{"vocab_size": 8192, "lr": 0.0029, "train_tokens": 390200000}
Below are experts of layer 5 (counted from 0) of a mixture-of-experts language model. Rows are named router (the router's row for the expert), gate (a neuron's input weights, with its number), up (a neuron's input weights, with its number) and show model dimensions 0-255. Each number is 128 + 24 x the weight over its row's rms, rounded and kept within 0 to 255. Numbers have three digits each.
After each expert's rows: a language model's description of what the expert responds to. This comes from a sample of Wikipedia text that the model never trained on.

# expert 29
router:133114104143164121097131159153157110129118074141120136123153123119114090108129132123170143138104142126141088126134119153077114119148136094130128110085134107125147121122152122137118098132156160150175110082140147111161152104087147127164118117087138126107102095150126124127121102135128104101169132160144134110154137131169121112164123109086132146118091127133125103116138102177136128142113127118107125090173149130127156169119117110132114108131165116125152156102125087147107131136159145129109173125093139127160062095107132119158129187140143147098103131158099127177091075107132135124123124182102097128172176127164092092170097097156093116080154138115136128133158141114137092099077137112075156132149100118127105120145138119134108112123132090100155089152105134108119133127097098
gate2:151144127120120101116115112077140129121164086160151114155118090161084129099125122147102122092123136142128164114133119118155090114140080129148143117113125147110098090108123137122084158093109106146129141132130132137099144110114090130116115133142148096118119116075157092110148140152157114134172052113108167173154087124148111129117151125159090113096120120117069138135124098105068157165145145123117131132107119137145141104098123080114135114130139101131132134133124132120152158139130106125107125120103130135108083170109128105120072122166152131148135165079129104140091117156121119106153103117072143126124111150171153113130139100108133122109144128074150138102146153109069117172165164154118127136126128150102130143111142154168141126136195167155101125113111162145131102145148103
up2:142181122132141118165122142154167083104069136150109119130126110110157132126104134135141183115127129183183123134115121125093094126143127135153147119139168129100085137099135119125152107148105102123144081163122131154140162127104130113135118134153166163153164101127135127145075144143141135115141132089137100148072092133147119120139106126129160107138144139104164164143102077091137078103138098119162154159094127082078124140131154113104094156123153176148134138173109127116127148111144101147124108119131124146123155119096162150155129125098149071124141111129152140084145083185159140156127116134116091114135126102112120106151131139144140131140120096103147143101152159092122100118122173124130088121161145101096124138118117110127119134110164129154122145146172076150131165128117158
gate3:111149146172125122151145120122147122150080121130144091076143135114139184142067116134110103124139144102128151093146112129142162125149123153138157118090151117082118125081134146115153126096110119123123142134114098139129151143157124117102132168156175094134128191115136102106145124148121146095081136072119120128106140138120122151129153113117133133127160103118166164091095107118099158034134156135168153140126187142083128141134130129087159157087094101108154120097098129143131155147108112098138116115146131105110170149138094121168177135150147158147144133158131128107121128154133138146124122127150119120126162151129132126117126130132149143183150114180076143094112134144120124097138109195136135138150146126144147109130120175137136140114140126155123158154166095097137121114128151
up3:120123143090117109164125170121152102130154120192096171127108116121126124148172105123106148147106101177101162100134170108138120152105123145130144154118125173110155144163155132095190175168101082102120114186111117144169116145115115105121146181115152137130143144147085122148127108138139099112130141117101094117112119151126148113098119137113141138138150147103139106123154131075131145134135140147088100146066102122145131120110122114106159142149154114130126115178095152125117129136129100134114097131105107119109150128125150134094106101126105087149114147133142171098126159085146090123144136110137133117124097135099085159114122151129146117127124169105128115151100105106068162174153171133102126143117132174167118160123162137120168143163112137144138162126157180162147145136126103
gate4:108119108081176189154153103179113170085119123098087137161139121126152130148113116104154148112100153121121159144127132138138137166147130132129130110148130160123144141126114120146127129134128116142109094101151131082084127120157150150133120132145130137141142096148132115095152147133124149110113143136131142168125132120160141065156146109099104113122121152099149119132101106118107137110081093110162152124113145142158128136145132149156092114115139136137092149133152080125146124153171120125162143129093138151141146140166131147158084137077153182143109125122148068134183136124075105146119135149136121123113161136146121082061094117124116136082120109204111148130128190114121114119099110117094082129110139153088137116145103108134126097124142151102105128108083123079111108124128122
up4:140127115161103146155182149149109123126090118093103184115142102118150097130142123128172109122143139111126110132103145153129177114103097110159101114120125171151110132166099107148103131122161126118069087119136141098170145117115120151142106169088128154141118090141128134139154124116154116136126170108125111140153143071124159110138124153113117133130116084151133146114111127139116112110121169126121154131111142128121158185161114137114084112118119164180136134123181104125109139099151139188159155117112143147152091154138129093110153178151151113156151128159104128123102140135068149145119139162138150153114111101154147066103129137139153149096109163112149164125174122134113105120089111118130103141141120187138134142126109084104137102133143163126076099114117098142145116090132118
gate5:105137126158086186131172148160103176132143139111132104078128139105165116133081135162120123152126133118149156121103120147114122123139142124100105116130108129128099167111086127139129158107127121126113149148133118138148107143115134119122146109121150132111151165115151126134126124143123115121104142132115147115135121171139170152118167105137157106142152170068159088154071093140160146103124103131155122149135149144130115134144142114119131129099116125181151129060089108155148154139133092171104113148182153126103157151172098138104126127158153119140117138119116145140176113140111111136139140105084116134164142126092158081157163173102134160121152086112092135043091102122131125127118101145089128125096129084131152124131098150133141108115139089141115133103139112077102124154127176
up5:160147068118167152115087132176112104115122121100118178139138087141171098151140148140183105129163148123141135106095115135131122105118105088164143130101102140103128115109157111180143114113141143141151114112134104149155102115118140150165097124103108117123091140136104141100137116101147154140151133152171122176130153148114121150118099106150113156107085122098121151142113138116115108081129101132163109138176145116121177180124155144151107154115139129112080177125159112145136129099175146090138163119068169130166086115119106152156119182128144101091113131158168171159140098122111139114120140145111121142147153126137123117118171103135103124112136097154156130117157124144144100093098152091125117170118130100172135135125098105113107162124093105131119113141134125124152091115135126
What it handles: Copula and linking verbs. Forms of be and similar linking verbs after it, this or which, such as It is believed, This is a list, was, became.

# expert 48
router:116099128156148161151118125161130158182134135113105095147118152128140095102165137159139112129084108161077075157166146093101110121092114155111093125141105168130079111158149104083158143111107142148096101135127122149120145112128150125158118103130126137131133110199132161128149149124129064133140137073146158145128092129133119151156159134145105133103095120155161114095141116120080111110153101120098124115141090163110129134139094132137179158159145088127145137142111113121139079088139130165110153118111160153141136108155097133137109146102141153154165148157141129121103125144169140150097126112100146120132099115154148157112116088143095091131117137147164174126142144132119103135097136102117143117122101142158130131114133128090166093137115173128182126101100129137137151164159144
gate0:080157149147107155130122159102136074139112124128141148104120133138075115113139105128123117110109158121114138151119109137092100136137180109127141134101167145162111159129096131126126132107158185143135108116096100152133143141108186087129153083104152140157136194152146119121121132161126162106114105166122119110123115142123096094091133134116130166146133164142140133183099187139153095186140065165103142115155125132134169121155119117143113111114101122130124121090167130107111124138135130118134131115155167112136178146109108086092168134116118145145177113091093167106083101144085117122144096096117125139145129122132133113158146164157145163142114163109144122123137115148096133135114127120156119147133121096157081129119086122157116136119102098145127158120165118096129139086152129
up0:125125117162116120151150149154111120157154153177154139143139131163130094103146167123122135126086092125132103096078105148145143122127133088154113111139115138140112128112116121110123196104144147156129101113105158135084132097129128084136113121118134122114124162159140116069128153114129136117130189173097175124136113123143121120112106140136123158127125132083148097159131071147164091106129158111091160111132094113167126183147089095124137107108143134113126119145152155123155094141136130130127142113129186106146070144140114127129068153101126149125139128092155189149115112148127154123139124068088143141145163118135138107132146140126132137104140117110119136131126091067141145182131153128081081133123130154115131110122143113149195136148139155107141113119107131114149170108133137
gate1:091147100133106130154173111076125093153138136171095113130169128105146141075142140127095109157154140132089157100133143107164188124153142140109108146145145122175120137138129146134129127111108135142114116111079104078123168145137134120096146144107135135106141121155092135143124086171115115134139101142112145103117146145122141135106139149116160114136129092145203104113104083123115119165133103121089120117163121129133135141113099179121132132108160124116146119143111161136123151117111158130121145131154144109132140109121060113078127102169129161133151117132141128203102149128157138140159206110116141147131128108155112135098103130137148120137127169098114142122138097116139123115116120143159148147118171152089098169191146120145123154156102140171133132104099104146133108091099104
up1:131103186127148134126120098095126134132147132180118097100120159149109133095119146143154108098136122107128155137113106110141167132145121115130167129146112133111119112145148112185100153089095140143180177106127118091131147121156141172105138124125111074127056140099117136132166123101146094141118109146134168162142127107151116145095138150116134122121114106105163098168169067110111133113124121130166104150172159091150106128138175123127101138149126141116179101091147123204148117146129115103109156134138145127161105129134083147123089144117125134151158146130125173135105144126137130130118139092137167139108127111126159124111165145073138131084105146125148116105131150141157133126160064128148168133108110143133133136128129174094118124147100154127110106119124162148134105083163113
gate2:143112160118103148154172129078163145133110086162145109136149128110138129126120125139104097137120160117117155107149130110152108127138057140124131103109124117132138124107121137135120178113141111097102133091141138103125167140133132126100083159065136128100137099098090120121130062134120128113181145107103104128113155110126133151124126138129181153129127086132142129095142114083129136166151108158191154147086138098144173155120127074112116130114156120128147168097162134110163149101152104125114137119084126111106121140110116148141145155197150158134099148123129120141085117155082127103130118097130090121137101130083090091128111158153113139155148110136135119082092128136102137134138143172124114171125101119117134143125167164166164092119121123105121159149151117155105155128122140
up2:078122134128099106117129103109137117137127141116184082117127116099106153143147144104090093162115124095102086177153142095157122097140127100133172159116136094084132102136105140144091119143112116136106200172152143132115129110114104111100094160128128136137117110132171109126102077150091129118099125183119126103135173134105151146158143109162142116125156123110133100131143102163117136165149120103136078147128127164163129128119141156110128124130163127130116130116148150148131116138128122141119100157134133086105130143089125137133076189117128099090119127095131115174166128108113120101132118143141120162157120120137110156085105105147106115131159087069144134144139108114147147136134095137115133124108165125114139127146125164124142058126117147155125093090091136124081131086115078
gate3:117119150129151110107119125103122111153124155153124176116155087137104125169112109125095136156152163113136100128137114152159105127118099142163098125170142107130139162169123139080110109125078144131120116133127146134132131126141103087118113165164132114104203120118108113138103156130130075121180112145126122130151135127125140159124071128150099129145125094128184130066129120130140136159157125116117170144112096082128148122117168118133155122144139115130141136162081156184093112125101157135138095083104121091112135139150167130097134096153115164186131170178133104118132158097142130111185134153168139132105154173157126098108097123089127108120136132141128088157110134087099170143148116101130144133135128132162116145168130128133120141109127147166126110101130152128093142138132096
up3:139122170128116131153143156097129138122142125115099120073127117136134153165140137114124110137090125127096141095146123126084152100140131102213114125094149122123123090143063145111140116142120127137148113138131144112098145155138150115098145155065111090139132105130124102148113096180107124093141069149107111129153165118137113099162115130158123115169110154109163145091134102136152135130152128139119102144125112119167116150111117159130132128169098156145139140096113156145132118122118148163089132122176138115155134138140115100133080131144136128083124115149102159149153092100141095118116145140172137126128161131164159132185072133156138112124156141091170121117143093119158116152125129144136154140102137107107124117162116126097115070116073123150153115101124088143088138095103078
What it handles: Table row openers. Pipe characters and dashes beginning table rows or list lines right after a line break, including headers like Party or Ship and football positions.

# expert 62
router:092103118115089166140133093165129159135114084129130113127156139135096111146127116151122107098116122110087148173170089120105147106124102142111115128157106112169121152129072107108123097124082143122086115109106168144131177146143147198139127090114114110154157115141114126152127101185145136153120126134169155124112111126105121126144143137145117122123102115127137149153156119102081101121128100152153109144140109143127176140134124108146095137115097112153155165078113155123135118120133130103127141139146099106103168133086109154097147131164162105168156117107113120120120112169071105135128149143077127107120134123174137113170090188130132104147113095176151133117099153140149090119177116140129146141081113119126168146109121151138127121103138130120153160141151093087133133172109142
gate0:113110164084080126186139132096152122140106125061110133136172162133132110127076104132105116118171153123138117143133166153175114125170104125104105151144113138133153109109105109106090150086156134121106117124126100159135111162103141128114121108127124122094158106116082161104160120137152143148091115157151111157134101088157120138116145131090130142117117170157109114147096146066106158104120120149154108142110128127110137133117108124121119140151141140129131152064115128143109142107114103158143107145121105118110135088157121134112208115123118099131115137127141089170107124147110087133144129148161141072128120081136122090158119114156127115154103153143149124141139144122056116144120112099163142131159101086132137121112133139139158177085122172142119125154171145146168127127137123
up0:142124147120126165140149093173135095133150105113145105106149134123121124111156159127133111041178113103127117103092161175104137143083157142100144142120122102138130186102106077153141102146156115168110077146140158068168143097146123136166135146092117154094139123109111139164121133119134153130140137137155155134134124126106155137161074155155098149137139128123123123148134132165141128092138126106111123116130136108160096124176118113144136115131161131129130128136125135116154110126125108122117123129115121155136150126156155167087144179122135063146107090174141173146147137125112159095123134105168099117161158071128090119182101127098136152092125122135066154165098099132147123111124106131094081116153114139127148136136086129129121133130094114113092125139115125120137126145123120
gate1:097120140077150120143112108151125145105129129139123177149178119126107147127125089072173108046150111140119122172144109128145129166118108145099156104148150145118159150113116143079138136137103107134107136108157160150105149109163140148145112122148152123131123117153139130121140158127128127112133108166106160108141136100141113126105149101084109113114116148100046151113114165107084116154126121160153155141125140115122116110188138144121038088112153118146107121139101112138122131165150108125151092162082110134126137113127123173120117125133124114164112090142150107113101128126108132132130143147162142103123148121149163079075105139125168117106114152137132131170118138183179147114119150143156146131116136141110120155102118114149115167117113166108113129132140114119135161078160131
up1:131129119159091140102127105089137116141138120172107088105139141122118118132144126139090156104118124133112089106159114105076146156186125082145090145090120120125113140149121134100169107142102101130137093138140120103137155137101090126108088118135114114138171123115147131147153103142115144136159149142163138084077117151167148127116115125150137104130111115116159127150095098138161164181143152139062106098118123129064162167153118088129127145142103108146121102111117168121120121155115175119092121133153085104124146147124073134097156136158129132156161094126138134123139081105122141118169120076115165113119136117129128147144111088156091093137126137132127122127150113103127148149141142123135075094163112089095139134094138113088126145128126103118085147160147128119124129187159153
gate2:125122131113114103135121121113104147174151092144133170129129108139113125130149115127138129128137099132161144121153136104143126107129157197097121086130139126153128125142099140111114101088136105066122152146106122138131146147137097133136145146129134133118130116113142118116153074136125155154161138108122111170157138113091086108075121152141145122150114124135089122143132093104127132102100113113136179124125141084126153152129156098127107071081172089066143104125151154156114145088116054111137105117110134146160133099105134142132125106113120101131099079142113064135064140111112160113151119118159108118120124130129140113129153146170163142128137186104156114145093134129105129159118097150098143144094133161108142074145141159105134093135171133119154164091130164175149123126136110
up2:087152128137161102177142120107068101135158154115124131164152138144104125095116183147119142127137099184184150128137158168108164126158153138140122138134114111143127123129117129117107128164117116132104096137141120130131120174087142113124144125156123119127085104110158136119113149131150137146175161146139118129145096169118137098111126116139093104139135167100171096143146116097132142125116121136131205114118128108147158121098123158121141121160154116132129110136104162132094119120175078077122109169135175149151145142133151091142098128131137143138114094101154116163137113091118176161191086090078111075128129127103149133094095166129145123143148134119109132147067130135175156125130132133133132133114128123142148129129149166125099135091152112161136137109085125126136088118114141
gate3:163169145124144135135155129147111142124134132071183100178124106123124134101178121127147132160162102076118111070103105176161159115158124138132146150114124089132126119114123126145137148125128110115133141134117164110168115113130160105102152116101119172148099152130135125153113118103124117141142127117108122089178107160162128119118097099132136104141128110090140080116087150084121196123118149088114118110149146166136161177146130112139123109166127110134088130089097127106155136095180142126111125135184094118161141113131155167132160136149115105124135135096124108175143140141159154117119110160132124162149135126126121103185166139157094130103120099141114118152101128145144125149112140133124091116148130123129100123108137086103126120102104074137114123081153094116091144090092129
up3:131140101114084128092116159150148129159162117145177127138120135109129121175131080153132114152112180132120094115131135098095106106189132100141113107090130109174095167146098171124159128139093170151117136141176153130137110169125163102109114144092136195122145136153118101116157135127130118124108135124140087128103140101148134130160143099132139113143149114114139140132075116140143119106135119122114066128165157109132139113100138101150113137158141150150108145144124124111130133138127143156137128130164134137131128140069127107161140108140160114101087111153132113142129153156123162155132150124088108122146121157111123134160116107155154112118141149077097130134128112084134071138132155062091076110159143156079160149134129154134155108126098105155129075082101114121103142145104120
What it handles: Infobox field labels. Infobox labels and their "by" or colon, like Directed by, Edited by, Starring, Preceded, Synonyms, plus row-starting table pipes.

# expert 27
router:115077153118101122168116129117090162122058153094095146133142136139121107113106110153164082115129168098095134140130090128145149134108121139137120087158121173102112133081111111110140149150129145117116128102121111157122143142135126116152150109136106120214116113102163149148130129144130120125118111141152151158135145098116114101087174104119108138122108114085110150147156149132117119112116121189116148125165124115088110096145133120147160095134176153157137149077147112154156142155140091077150157134133116085078139093102141105130136135109130159121156146105125111136142108151093110168085131150124169148110163126151108127109123090078151115142094102135180143138133163145140113106115108100131164128126112146141118129168145182128168142118110108102130153148141147089120119136110124
gate2:119143178134137131110105157127085121084141157125135116169137119119095119080139116141148161129158165118127111138151114157114117120171123134152120131125129148100128149149134129120161113112154150132133095114119120106111099159141168117115136151130118084143084161131119123104133144146142104093115137080103104134167120149126164120108133124134107147140126150106134141124100113115083115127119085157152090163137122100138111138115097163093118122157115116083128088113089148154086112108110129156137117171145109105103099175069128145120127108123190099079134154201120135137107131169136067070124107084118153156091142147146109109158129099118149120079122103151123102109164124146124142140107156107137119099124177128168136128122094142164111086139127128121138144099119124126159168162114096
up2:124115133107091152111129143097134124083149112133141127100137108144129150150097133112150142130153141145146136108092135130116132105193133105143113123124142088145089079136113128113131094163153124169128139114175091150100108104117151167157117138167115099115143109091097126123117149088121162110145111119130148107153144113140108123124122151138137124143133157138120143155124124135146136165105111114126104075106132125125120137116116149142126132163095151128074139174127147097112128087152149112175149132098175121118077118129138113119151133116138066085138130122158091151085123103162164165131182144155142105156132133181136119140111116082138100110130174136142130138170069130104138107121160123098153121101161109128144150109114116126120087127126172133069074115172192134165126121155131
gate3:110122153129091081125127143096125120118129107151109133078091111134101128110126125112138115108098102120104130123120089129155138089152104110133133140100161112121137123121151125098151148142112117118098122173161115128139154119115050171143119123119142149105152146109133124199088126101125121139119070084119115150123152063126112132112167096158113135146119174172148161094119136146164121126121097105092071161089128111132152092129151101115130145145093105132138167158138138182123142077122116126123126134165101131097124141092129133110128180145119121137105099155148124110124152153166135122123153139114093152105145136133104112113089126130162134109154117121138128092150126093152152135122168133109137152159115152109067154093102128146108082122113087138134110117166116115130145147176086
up3:124155097117137095137154149084134148106163153179142106116112089126149146168135135073165194152127117146107122121116121169108125129134146140136171144126162097093114154139186139113126122124134089088169138137143162101124148107100089131134105155116148107088124137161153130187118125134120122117168123127149114114126142137140121179124119156166124107155129141142147100087127138114112144114131113135105115107131123127147125100117135114133105130161072126095082129154085152133114113125079141178142125131140088110119128148129122116107098077105137116139139107181143159151125101119139096176136096136155123131169100122159099109115144130139129093139125070074078103128114128074182137135125145135060088120115122125106118107126123100128125137134104126147122097137145102132103151141125137
gate4:158119123127092141151126124124108155123126135087169099146129143131147128098115122123136179116151145117140121174061133136152133124185152112146134114136120129108081118149129136146110132199115143126136148125126072140117123151116154096121143114126119142143145150092100127146117150146142168134150132131123169133102124157099097143105152162112127125126109133141133073129120110162135095128184105137147090120133128112101117096150146138125126143151168143113097143170106111112168136121143109148159161091148205140157098124138110074123141126141138090116149150138103128119092163140141069166120116129094156130119069138140120151111175114127158129147118122086158103145162175151156136114100122136114113077116100150084116135120162108178120120095109144113097118122153182165123135126137138
up4:159138158137181157090125116142121127090159149124174126117115168125148133114136169140102160155144075151142122136098112144096157090121121122123108082122153095124148107136091144104146121086133136151151137125120143142095111119120154094117089145137140120144110090150123139045125116100137137104117164174107135147140136105107123103163105126133122158131103070116138094094113120148125142108147113139112148105160131113136152121122126140116122100150154110159107105138186056151155156119147110162165154105091117113118119094107129126169102105106133110131135163119158150116169140122208109100128118157140127156141099113083132109133128108147145170137133139104155127112150121084126137138118104131160121076147150120117152127098146156173124100124120091118110106127096174120141113093107131
gate5:138168079082167045127091141156162085109140121149129143121132139111132125131154084141163103128103132099152116151127104084125124125121107140126156155139109145202156150148144148123119149152147115100108142132114112124139130117152137128132120139110107127126117096111131127112119112074127141117122170142133127129116139109166151139131089138071115116132102135151143102114091128113114116182095172142109127127161110159138146158117118122113163118085143154144137117110149097131130150162121114135130131134092123145187174108129092137158101131091145198155161115107108125092174182110142120104150105143093147122096136133127157129106146158139120107146114164108123121152118150098091140107113120132163147162133134159126134156107150087125151194136080114133129105164122089111119133111107096
up5:175130138077140109147128176086128121193103112114124149108178152129133127151194131126148124144105132156119121130119124152108097152144141115134140141123127128131106089083138146100114115112156129166131126106108143118168128112139160133129122151143140155096115114187061104131153168095126096111157153147096082122119106068129123129178137137122132112161133129110119110117140162120111149047123127154145124107119125122141146160127085126080170130131155148113109137156117128075100111125134119155098114135152178135104128156115095094142114115153148099077095118087114149131137154142145140126159123102108145108126106118100139117125142140106147127116143169098088104122092146151122111128107126116120136148143126135134115086134088142131157125116097138135184118153149108119152126136198161
What it handles: Line-start tokens. Line breaks and the first token of a new line after a break, such as Personal details, Early, Senior, hyphens, headings.

# expert 20
router:119133131159137102103140119110131169160113153175180096100147145141132126124114139179142106118104123174127135144100144140113097159098167115129164118137142133174141137150120150141109099142150096077127163093097123160102166126159125091104128175106145142097137138102116150107156129147141162110083144151132098096079126139098136181130088116128143124129162117139106157129154179134119122132139136132146135119104187108112092155110143131149101096105133116079089150171140118187109165126145153123129123131160108140095138116155150115123140067142128162104109104149132111115129131142130128153124137121170118157173130117137158139113103129151163132107101134136128130143094106145118132117098122169127082104144162140094109142123112128138143143158120162180137131105133079174113160086141097
gate0:125148151110130066121134128074114146140155138150106142198125142107147106083137129135143139132092154157135152150139138076136125182134121133129150158131132135144135113108127154106108136132085063119127098137115132097080160157115093154144185122142136148116106200103113129139123118088114156123114110102140161096121143133154149153151137159103157122146091128099087138152119129128109149183138104165159118160113130130106146114121149157090117168122155151154125109113092113098081145116113142136113096132112092138151137168141079130118118156140132110152141106163145160116123140131114150105133184165151142149113134106164136125132125099145118124136108133123143130122163158092119161165120112117145119117136138149130138183158131124147108119160095117145122151091160101163128187136081137
up0:127114160128087109121072142124119137113107150169136174135128082147094087164117120114133148144059136134147102106135137135181142089163119124108123151136130132130111118111167137179106094083127143143112155084143132130169124095128115161121124118129134164112133121083163133139098101117147141129126122160114183084131133144132125146108137128175123135154138143117115151160100137092145146134125090117119144151085120110100130121146104104178113087162116142158097142122118106145107180155146126143144138114168090113107128116134086102137116176124089157130145127127154124146121160119150098200142086127110123115107123132164138119107109084132112111115073155144159094107127131158139079113093088133133099111104136100144144111112137112123114114138180105125139160093137114092137162140112143
gate1:131122147139137121128141139152141119145136125136119135141102084099131139106152121132140092124091155137086085121145112107099086149099155156126140119141133173097163171135131137144094147163159154100112133147080140114145131158121142094148124112139148108146118141098151117148100154145116144114154164152081145134094127109127126093095178095088145103097122081097147137164156128142095136112112122121161125150141124115131114152143101137148157142123088105122168123136139118136165142075101173137126102121138132131120086116096117118090127131147109108169181183141136099098155181127133156150087093129107142148115112128105106123115155118081116137108165160097173155123147143136130142142159106146127138156109124141164157103159146067113102159083098105164133141130154088119152149118147182
up1:146130070111132114140124102114131130091127139139106144124185135146130156152131161124137132136131150137131143105130146131189163129102181119118114133148115113123150151152135151159095118151135138114116134122124125123091088124144134115156169119134127073124091107142175115151135095202114148104159100157138114120130145088095104132149133084121143133120133097120112128135136130135144080148164124110128141093140137121194091170130126082118107117052119160129140132144142098149114156151163119130125121140163162100139138117098112141134082110089102124123113111073182103128105170105109139110117081119154119138134079126110126113118121100136115162154128122170137141147117147125125129200138152111123110094126179179105155139161133125157128100141136159113161104116150113162131135093139137
gate2:149114113103140139127087129110129169110153148099112128147160138139147114115085095111088124121099113109147098121101103127133095131144128119104137142147129147116129108146102138153087166115118184117160095125113131147133159118100116140070087117142170094146119141093075123126102107104143110145125144141094147160105095107108102112123143124142095150113139164157114122134096118121150112109086095123134081117161156130116135120135115112162082128104121106141142104167127121105116164095138135127152160119188085092081142142166098087163174131097125140156118096098138120114107137135116128095134135125128158139087123140117106136113176128118173151097111125103071099119165156083142167152124114108130095130124140137161137126124126170192155155130132116140107108167129130121164073102135154
up2:146153140111137131117064171197120131117068112126100144121113112111143170134129116100169135083119107117113107137113126081129113136073152118157092137164147118142094136097138122143122102109133067103165110120118169058121177137131136168139124163148145157125131139117114138130143108126086122156118132158138137165133122149122147178149125131125149138106127079106153161104127136117139150101145118077177111101105141135136120136115146092112125129115150126147141098114122090135138097143123118121121086167129175164173107109137081132101096147117143129143136157137169110126119088105074107127152177159141150126137145117126150127140160171093100111173122102133133162116176112157103148125156154153133117100128133117105110135135140093130136118144085124139139127154151114131144113120093102
gate3:148113113143129129158184095109124060116158088124143147104124157117145144140140124136131148127140133143135141123124124135164157114146137110129121128177112094130095123174169107088153138110067137123140128127135151084125178114090130153161112124105114156093146139115139122147166138098149138099124073129119109123116159154136128131145142119119137176155136151137170157188108137127079132122130123101136115138108170125135154095138176142114136117127141066124097155143116075083111135109118105087115133113115134164093151149166160130094144158105142092117120116132129139129127144163114134135133109105118138124113117124181112167111085107107109157148084157105158157116094153071084132135082111153118154150116121159112084161150142121124160092148097124123134134150138135081123118145140150
up3:151127076116146087142141113136131106083128130105109129125147117132079148105162134130100110112077116188137118105110136124078114145118221081128126109183127082122122138149133133150112125116110139105106134156123135130114104129133134116118115157146141115161161174106143140123158079122143139102089160118134159130119136125135109093115073082130145112131115097084128155103141132198121158152119148128153145097101146100109146150120128173143125135115122089122117094129131166170135131150125120116110088127102129142096164121158142084096138113153121161142084098140148132150162159156131141115160131158125140111129123125080084125122156134118153120130128168109140091122157138125117154171110127188101103131123111163105129156122163110114144119102144148158148147133144107122101097116092135
What it handles: Name-internal syllables. Middle syllables inside personal and place names, often Spanish, Slavic or Turkish, such as Mor-en-o, Nor-ge, Yak-im-enko.

# expert 12
router:095162119105174144114140099140109097153119130146158137138153097133152151146138134135103126144112150171119169158142140135110076123151161099132154130102108121114113123146118159115154139139150108100133132100097102105135119136171136112161142139165113084122142115145143118126140134165075150130126121147136143173110166150091114139102130119145155155086058107084134177125120128122113144176161085135141141121108106139127127184126146160148134132129137172126156107113127148122094134137097166109109129091134136102136094164109099127138123132115109114130142124153106148114073171116140153124154091088138121176137126122114171144146130153115145171121168098144152166159179136139146124152151108118109129131119128163087166111091158121141169101178103121140147108107125141158090126144177079
gate1:149133148142130140146171117129125111155090128119148119094150104113156189094103121118115124116155165133089144114103136131180166147126133105109153109142116155143163121143144111152177145128154147125182141128153115174121107144114155124204114123107131158126136121136095122127139176130127117141137082124117164137069174149108157148118150158128136109114105113132143151114141139126172163088121130141113161100146140130132121140166105127107130163115110108072159199149105114113102160181127112101101131132152149130158135106112192129143147147092128126091173189100111119128113110174154116108109073126117120115096108135133144103112115100116143148133117112157140127134130113131153102128096105122148189110145150093133113130133083085122133150102140150150148145123100118100127114120131123
up1:114129122131163119131131106109066111093111127129148122180156124134136113145131090087121142126120130148112121176131159161138158121141139149151152136102132093144177133154139143157087108152097116114108116163077131168130123150137139169097159123091112167142169124107156125169172123152105135101124119142183135101083140135114135150170101130098102152135156137111110156130150115105137170124124117126149111113138103106172115133151172121146129136127158122116144129118126139151117124155136133163113106143135129135136144117117165162177117083105166140106165119116099149115118172117120120144132162078162086148153136111133121141121116138159113137140142092126124128181100141084090113087104146052154125153126127100128135121129154128089136113127149130158153092096074105179084150148118129
gate2:102124108094138140134130127135088097085138152123115076144103133141175159155145121111086121125085154130108161090145130124146134135157126166126132117138125120113135111135132188129121141126078083134112126131156084084124133125124097130091170122170164152115126122145114144114109177106080120122143079104136125130152128124144178135100112117125147113118128113150129117122104115131125203109146113150131134092104120135106133118126130104090153116145168142125114121098102141121128168180115125155150078141102141095115108127141150120149111126060101103136140159160118117128112161147149158096131134191096098115119104118124088132107131128137086123142134143132120108107141130131124162162128155157138185117081172181149101073147135128142133100143134110123148126086143081116166138109108146
up2:132104126076124085143076154096123130158165117114151159046139117134129152112144100134103112150119116126164119136084128113105129128103101114112122124107149145113129134116174142078151119085137127093131148148101163188125153150132123145120184088091130150095095144140140147184099142131116139132099079190120142146110087128115110165152144152104142140141128148128100142128125155134071128149115137126157109154156105132114129114112129109155100163143132135140142147175147129146115138148130123152142132087155126082108152106156117113145138103125089142118143139140119150148122106162117096140131127139139124126156120120165151136131092127142148087149128112131125100169101134097130160081126123094129100168068083138128108152140097113129127183109092129127139150132143163141163164117080125
gate3:149160142122123071170090154152121161148119138150124120112111135133105136102102104154120108143145146132116127135161120114134138114118155129151150134117125161082116162130113151104153138139146160106142141147086116137080144142129174109153091120124115131151095168149110111138175163120120169149161073163160081128138143108126078148092078139128176103106125154118163158126100157148129130116122133161117160151127121099123118176113094110116108117102096145138106144099106147169098172106093120146134121127165164137107129104093115120110129121106097152120161087104137115125122158120114134121131145158129104166155082136112143147129130109111054158113134137149153167157122158145133092180123135149096094114153118128113120145110136127132124152132043142165132118119127143121146070119133121
up3:175147149154145152113128101148143167166168143138171151159145127110146137099139147126148098156190132123122115138122130120138158092144138122072120134146103112097127130177133062160110163184121107155079118118150105123120136186123107148120115121107112086154126126124110153152176138134162153157137143088171172151107094149120137131156127132123112118140108115122080115163192121126133091099111119099172144147145140104125127159120156125116168133103148167162127130156152141162094142105110140123109177130133091125163120121135127095120110167121113145119106119090154124126146127135138160171111124089152152083135174131122110108129138119149086112153146154117158109136152157153121115109138119125136131132093146093115126159096131129106120104125175119155135116177125125122111158090112144
gate4:104170141139070155149136149135131108102157114149116137092123141127138145124137118122168183089101115120113141137138115122067124185105137090070106108138113187136118159115103121130125103077103129118145112083154119082133152137127124130127148161094163109082124137122104152131124142149120123088191080136095160120106140104144101117127150166106125137135137122116108111099162137133146133109128086168087143131119124102121116117148154169114139139095112094138145143103102136141131111106164110135118180121139130133096136148151078113137139112139113109157152144123098134137105099074125101141139114122163162155151113147131137094108115137065177102100149123109101126131146126136166153136093168171094128149120157155128103109128117132143156130129123118102149131129168143123100171074136136
up4:130113091151127121102149136143117107172160133118121115140153128139099137124125104090159110119121148115109102140140103094094119099139175147133078093144159087115167127124118086129152138126192131136132123122120147161132183114107163116130188159097119162162144132144134146132095137147165153128111153108137150089123105127149097118104150097144150122133152110107119123135157125163152110103127157128137137105159123137129139127126168061093133121099137153119056163134127128108141122108135102129102097123139133132156163092141142128145118150129110133130164150097169128165180097112124146127067142188144131079168107138188092118115137110118095110145158108139150155129123109125108118134146134125129150115129178107124134122130122142143089143092162132105110177157059104117143139124136124
What it handles: Table cell fragments. Table pipes and name pieces in sports and roster tables, especially after an initial capital, like O-il-ers, S-il-ver, S-val-bard.